{"num_hidden_layers": 17, "hidden_act": "swiglu", "qk_norm": false, "attn_scale": 0.0884, "weight_decay": 0.074, "final_lr_fraction": 0.05, "max_seq_len": 1024}
Below are experts of layer 3 (counted from 0) of a mixture-of-experts language model. Rows are named router (the router's row for the expert), gate (a neuron's input weights, with its number), up (a neuron's input weights, with its number), down (a neuron's output weights, with its number) and show model dimensions 0-255. Each number is 128 + 24 x the weight over its row's rms, rounded and kept within 0 to 255. Numbers have three digits each.
Before each expert's rows: a language model's description of what the expert responds to; "raises" lists some tokens whose logits its average output raises strongly, later layers aside. This comes from a sample of Wikipedia text that the model never trained on.

# expert 31
It responds to: Determiners and modifiers. Articles and adjectives after prepositions, e.g. the, a, own, first, American, Best, Original, often preceding film, time or second.
raises: ".", "1", ",", "3"
router:126121102107141117100128187163135134150095130096133132105100163130148091156078099127133139155121159136129099099113099156120116139130082127120080175117131099131113143137094122129160139130165111084117145126148089149098159140094142080164144127128142142098167130141116148147153132155110118133120127126134128101127145124107126162153121105124116126140127157112173138135096086138087135120133123106116106099188144145078116115117161076140138129150130144124139151142108171128138128102064126085119136130098112108128142076109138140122147087112095157133135129128160175162128139109148168146098123150098100124169128121162138176127155103120099109138130128105107193121120113107154136131120124138178129152128167060156136098109112142170152094134117094128114101122135165156131173100144141
gate0:163070128187156101129070163137093134118150127163116084125134152159195172132155122119125120103123157138103149112107139082125153111099105121143077134127145084122128182135160117146121123127121135202133111132146152115183140124079118116150143153133131138099136169122105152157124119130137134130110092158137109111089139104136096157087138144129165140138137140120134111127133183140080130147125117117117133099115172084131144107136133114144140147094111158094114098116140118125100105111115096126111111116129161157116101157149143108140117103140123105132181120110117121168095125133131140133089104122140151114108125118138159088134130115164114145124104107160130107126133089091095117122124140138173100120156126101105090155093122127136116135155161145087173146114150162124088124094174144
up0:115107129136106157135112140091110076139115145127127147138122111098144152128132106146121128151102141090164136098189140104082117130138122094193125109136113153134116139114151138120108127095098146085149151126114128136116078141135118113088145079172155155164120129137144094174168165146127129130130117087137125138136130095108160159132130070135108136116116122128133144149123079112119123120085104127089162163100177169171097126129108115156096099151173138099160117111128116145125155125121177138142147118157130090144111119151102127121083159154154112168136128162103135088179103117132137129139119144128152122142150153101144129128161101129144147152128152147106134107126127136132122143121098143133099138139082106133153113123115145110176076063101116151120146106164104071152129100095132
down0:105120113086080121131146137153135164108122173130112090124160146138175085149156141133149140134136140138116121124097118154154144126119142137122123117145163108169089153158125155140141179140118126129137173114125149084103136140142140116141114128135098118103143111129170154134122113099069116099079160111152109110124129144154139111118127141136168151157131146139153174138120125139104138112150146169090157173111159166148177126150061125107154103117092126051154152129131137125136093068119167107134121160101125112128118131111157130137134110120134088136193150157105102126143141093106166143109152083127136100126138125136081161142177136149096122079124081113122088118111164143144152093130137153112136114152122146154113117090124104150135127118122140125097159091158124119121122139149122

# expert 25
It responds to: Length and time nouns. Nouns of measure and duration such as length, days, years, age and period, usually after the or a, plus mid-word name fragments.
raises: " ", ",", " in", ".", " (", " by"
router:137094116107083149142153117131150168137159183108136141170148156170117097081181165135148134072126149104117113148138096128076144118124126113120128100171121078113129097133112150095123111118117133152141123135125125146146135128160090074125139123145131119152171185158100145149150148124136120123134178109168155130120118112100142136152152138135147120140108141166089126110124139124135143157153100144149120128189179121144113127131132149132097113168146173136136116099094123149107133170140158141118144118144104153100089159153113159163116108103138131124137150140114091100122186146110120083127139117175136155104110103090131085110152067103113126099129138120141131132117107110101104167129136101116107160143128182139104140170161099129131121113166143121125111122126101153136098118164133
gate0:160175138127127134130140165104159100157181142090113132107100136140115142135117124113121151160073177094079194084131140158133153116127150122142107125107129144124100099146120150131168140116123160102146115126144107122085128117116130118111143149143109145181125160181117052168088141098165112152132164129088115082124144114120184126125107136142144110093161155124117115090109135091155151174115174145140121123116118116097137107096168143087126108160148134134088152117100170127133103129132141145157119131142106146121083143136113107160155123117146103114136152145121160117113119106156116120114122137115116077121119165132125122121082149117124130165166123117107126156178101122119119144134100123105167144102157125108120124155118169102121173149148139137114160129133112095135125132160174
up0:143143091161109163109146122124135092151122072105123119137090163117176121130167106088147136112116125113108107123152096163129126141087152120114120132116142103114121127132129148117171109139112114089124099137145109125102109133140120158107158151113123105154100147175125120115085158162157118126106122145143144101140114089118174140121090118163109102140117157152126119107141188088157182140124129109124140111140151130128146123147124132135112104136169137126124154129097179156179098146178104124083133146131076102117077149118097170135092143070144169098143146156110160067104124100086156129128134124136132094128090104155129097120113119090126127152135108121111070139136136144136128155166150103102164141099140129150129134159171169148103114126122117118158126135145162161152129098140114
down0:097121095086174136113111142120120127127113150130154118168081138123132079046149105172125120131080099091167138126184105134125184136147102144098131150118114096137101105114157135095116108116129130151158132149144130149111149122111128109125151104130156155140143133144112106113139157113117129095160172159119087150126166137125122146134149108156128157096144102118128133155122133137145090116135110140129149161148114097134141108143103138179097125141103124149150128118099144145091120130118188111116110115101156091125120119128105125176082116092127124109143125150133144159158084135072121128099099146101092120097081152105152177105152165168117075130141101155142125147132116114101112159159111113115128150110120133118129140122112130139139202121169141139131136068121150092121112116134132

# expert 13
It responds to: Institutions, sports nouns. Nouns naming schools, parties and sports, e.g. University, Party, football, athletic, baseball, plus blank table cells before numbers.
raises: " ", ",", "-", " in", " |", " and"
router:155092135160128133120133117157131142099130097123122140079153113102130138121136159107107142053123194129151074111122146149117119102140122127127154098175106138118103124120188116115169113153122142103142092103143154154098136156159145109110139112136129138105130165112122126134101118172125129133142134134102095162103113176119125146145132104141088106121116124147175145120139119125086141118152154134150093120163116151139142150151127093106106103105134143141109160146123095165118110110117108077112103092094102154148151126111106110120119092170105177156098098133149104144098112163114109132113143166145162120128143129130121093135173104157117089105072111173161138146173117168132137129123126106102104113116112137131138118095112105139129135125115082112131141146184065101142113079139155
gate0:099140156136157083184098106070163101126134112151167131114112160115141141148095130144124100104152136135105064125142094149136118092164176158112102141115127118090144180129133110126118104138119128112114089100144134150114167126090122117136106140144140168131160118142136125142113109215111115129122155083092135166111122130109129133122122134131132124181133122136138137141164144114143126120117106163114146115171094175133109159116100076100125088136134145084146142129133132147108093133105166158101139081162123085155114143162135083167148117133095112166118138128103130083115161141103130140168156127132159116138146157110114136102123097132136147113096126135145126167158141137156102159165119122130108123173149097132129165091139173116153090110119144125118121116143118090111117162131136
up0:144133131136091107116113129143142085150099121117113164155127174168144115125089112143162126103125154137130102087167115131138111126138173183141113137148134148143148169159114089141126130147107146067188097107109132160134109101096114141101145161110132136159119122164135157154120103116122112142146116093099129094151119146118103122121130096101129117142134126146124170166125127112157111093113118085100134128116081106110145147115168123092171094103162111126114149121141120097116062124136139113062136134117111124110152177150141103175165132112168168114109104133097132131129134120118087083162103131142136122111143104128117138142171122151101098157108114100166124110173157106101125168090118100103135085117152096096145127113156139106140158133161121103138135137147145107121164167141111
down0:059155092146136139087106128159081107133147124152157143126133104115131123152090124104144113110126189142151129135122104147189120112154167135108157155092167146115115085130095089103138122126148129104168133093119163119103168145105141138135140147118175109123110101147118128134148120121140117114144121167116099143139095193137118152109136116137120103166150123150144125168141128124171131154119125124118106124126145141119130141120182068093099138124122137138137144104088130115067074132139103099107120172106108147120118143126138121156170133124118150122070149158121116090130134143124155147152123137145095140107122096117132171128081129141129138139118175075127155107130138155170129154181122152104128138133066114118111155123168163109119149113119137116079135125115135150162153143135102

# expert 30
It responds to: Abstract and institutional nouns. Common nouns and noun suffixes like election, book, Court, charter, market, -ment, -ation, often after the or a.
raises: " and", ",", " in", " to", " as", " on"
router:124154089099098107090167116144129093146106139116074113117132111122058126107162162184136112111136105099135131089189144089092127118113142142123112135105143121198133099146129107118126163153100119088107139185119114122110173152091130099117148146097095125122135151163116145104131137160124136125135066140153122113131125115138120113136118151110150108129130130115143106118145117130109099149110121154124121123129129083139134138136112124141093112139085105118139118110141131128111161142146127146110128121139105131148126162099121092118133157147135103096123069175109085146121069147124121157234098127122103122117067121145096161108120101133126112101169139093109162137129140104140133161121151124123119125141134139156185109116115119131125136132142101114128084151169127091147143105142138
gate0:141148149113111154147130120121112175155125108154134111126120109148126141104159082144131120126137211087105155181131110145120146090165100126084096098128136108140116090128120118127094154119094138153098124140123092123090107110099120097090141084099152144120141138083181176143131159151125171170128116128140089111144122177090130156145139123178141140111150161152186125111152103151172116109106105158147132124147135130170123126117130141137106151152136135122111102093145122138155118112122135153148157127142112201116139145121125150151147180140113151143137134118146137139113170131142156142137143116106115076117162111126183128128110126095099145131147142106101094137064090113163097119106130118129149096131113127127143135145167125152130125125124155176141162139173145134107113131147121
up0:117150122136141104111138118123102127182124146141098133154109149155127114111126144139147129136147128152135111087119100160135127090146154116142159128133079110177113135141145141166098207109125103159129098158131103156106137182079101091123163070108107142158172095118163106117158124089135135123135130143156106168125127140127078172129140114142116101124129136116151126128108136134145148119142105097145074082136101124155117110094107152106104134139134165140087109119166119145147130132162120122074101135132105129136123146102174145148103178111142152098106119120154112100125134124099112101194107155150129129110138084130166159170092154131106089158134125141141135113111146167129082123132148111135141162140115132144155176129150127164097110143105092166110140138104139113088122127149142
down0:144122098128096143129091099148131151139136065089137136131145096111122148116145119125121134112122149162158138136156145145131133103123148140141166077156139086162111104163121164121124136132129161101121107158086155133142119073098099187099122113133125115172120129117170136147146127157119108076135152132133151113124157138103090094133123139131149132099131164170154117100124161138107142132109130121103151139085131146125104167100115175121128127125153157138092076129139095136211110121129130147166075103120130153158164132142144093123121147121122133133182135104094129117094133113152129069120125086102115132177129117142133144135149135167126117169138074127139165127099154164127088135140137105141117155116122108126145154107145159126083115145089133129143128150124089138094131178100119

# expert 5
It responds to: Nationality adjectives, of. Nationality adjectives such as British, American and English, often opening a biography line, plus " of", ".S" and "election".
raises: " ", ",", ".", " and", " (", " in"
router:097115130193094114141158141132140153089115126104131151122134152115135140113137086119126138119118100166091093140111172159176154081195164135094176103180152149107179127161139129120167119106124149123115110091136121155101158110143154106182098058095101138176101109134157119140150132143110132152124133092137137141126100137121146131122096113162113099158094156154091090175135164091097167089109133127127108143071148100132132142119127132106106125124154131117115133111131148151106098149123098131155157113106124083146123115119142101127165121105149121137128113142138141124123130170121086172148086124160138117168127081103119135132139132114123164155138130134134069140141150117120139134127131147092139143114102167173098141133103118122131134116122125119113152135151118098129166127128145
gate0:127129117154141146151067111147128129122122130148161108086152118083136144101113146150122115154111138145130105096129108133130135103144126150112116117126127146129136068122139126127128133118117148077103170125141121103113109128137177143129110118072105176107125149076132191143097127181147098119146176116152095130080153120104104138126149118143105140161071142136114131152134131126133180144108156139144109121104126127107122156117136173144099158089137137116137175098103149095111144097128107121120170181127132140110132098117171135132153117104186118130063131144133118173141132101144126143141115096129101104114128092096092131107125106165119115165139113162124105176151131114124117110170110092125110117092137101129161138129142140135094169144127102163115124159116166078112167107162145
up0:096150115180136162161106164143096126135125138157165120136183137095122137138121120155141154157124105166141078122171117129132131107130105152119114105116121146108141095119163127114077076095139199125127129137125139099093111125135152114153160127099142212136135131115113149135137128160152116121124183091128142147049134090109115146125121118134136146123093112139082112128147141111112156140127179128158118112114140098099130152091153138125145158132093121116109145098109150092130139132102117136143175148081094161126117112115141148146151127094125092111093112110109129220134135095135097112159100117149140140101142140131111147096134157118136101172131089134139152135134124128138133108149147155119138143129137149126122127134149138142123189122126123149136160123100154068113147133152143
down0:175080142107120158099139118106143122171111137134124142191122111157111085161125130121127150113125160121144116101148170125112110130087131099147108164127129096078126163147129127122119115149138092178126099144151134127156105142116079122101186158130093131123171129135115086114138139108118110078131111156145131129150144131140133135099131135153166145143129120099115123113095099104123089152137116170110132133128114136149154144159115199153126172137108118121141083166093135165130103134117145134102099163132109093149139137134144165136074125155138168114156143143087125084119101094090143113139116100121138128124123166115168147097096094200141112136137130121154165138129133119170145135113113115192139139133149133115098103133165138157166116151154138103139141136091089135106132103127130

# expert 27
It responds to: Sentence and section boundaries. Sentence-final periods, list dashes at line starts, en dashes, and the == heading markers that open Wikipedia sections.
raises: "Other", " Other", "Ex", "S", "International", "History"
router:138130121150113132138101138138097093125096131092099157166122089118164084144085154125179108163168136128139123134103121143145105144131130115130136155131123137155148131167123101157102089126159171119134100109138082140157121127081098120151102115130137184123100108104138102099128186107137100116144091134144126151161124107152103124113110118089123127151098073100169119108130118148195100091123137075106130129140075161147114139101135181114117135086121112131111123112169104125128111166118143116131107109155092146133132110155163156086140153134124127112117121090147166133126104119129126119156121056095097166160103126109088096113126114105136134131098117127094094153110139125169139111143131105163105112104137088150130147134151100117135126173132135141098112091100140129131114155145151
gate0:139122122148116142138108153165119147126191160098200173142152129139156116177116104151134120148128114117114123135134147139131129151154150141140144138137143104100125121152092128151106153184139119135109145086147196096139140123141113127120089149116123169146120164106116142147137127106165134138099140141159110077128095115083162140117123116146165132141115156158115152108096138125106118118205109126099149142125134100150128097114098124133146129130179148137131108170162154109145090128094167150156144136131117135131122134145117116115177122130104137123110118147130110121087092143112118152073146096143084138171150130154095136101105126096111164174092107116122086116120127137145128144129083110123113133079128113163151174082127119179149154172152127148131129122089110175125135109126125
up0:123120099119098104112172094125126113204128135131143127093114167152088120108112183153131105082189115101149132113118092191133109114110110130101110144087113115148134140155094098123150113134160165111169130102102133129099147137111136105136117148140120102134168121180133124094119121119108162122167125145153120126121171122133108139153169145111118138126112130160115130138129161103116116120131122121155132166124142152109150146124131113168107104110042134134119100143070133104088159093165106136138128152101133138140130155077101082130116156192142150123166172127108124152133147105129149105121137139174115145133148144138133137110131135127118096104158129098139168126114087141159129135105122100124147127130134198145102125151094158138133153138148156141147119144127134111124119140186145
down0:124118061088107126127128113149136141138132150189179140134149142074113144116100126139144099103183156110116093103177121127119066130126129146168122144104141097125117126145114094117141134116121113099096147155140153095133127119114144156136097103135126140131082144131104125132128079111130163145132123114118118109101111135134118174164130070135121128144120148139130118108076167136119086135114148111111127110098121110103113122152116151098148081138156094108138157174097158136130075120127115152150201112122160153154137128112155097147215161130096134149158129144144137124095144112134131116149130137144142163163131114111147125136117108115127154095117134101168159087087102143153122107111136129131128099122125137178170116120153142132127111129153125084129154133128136109098116104132186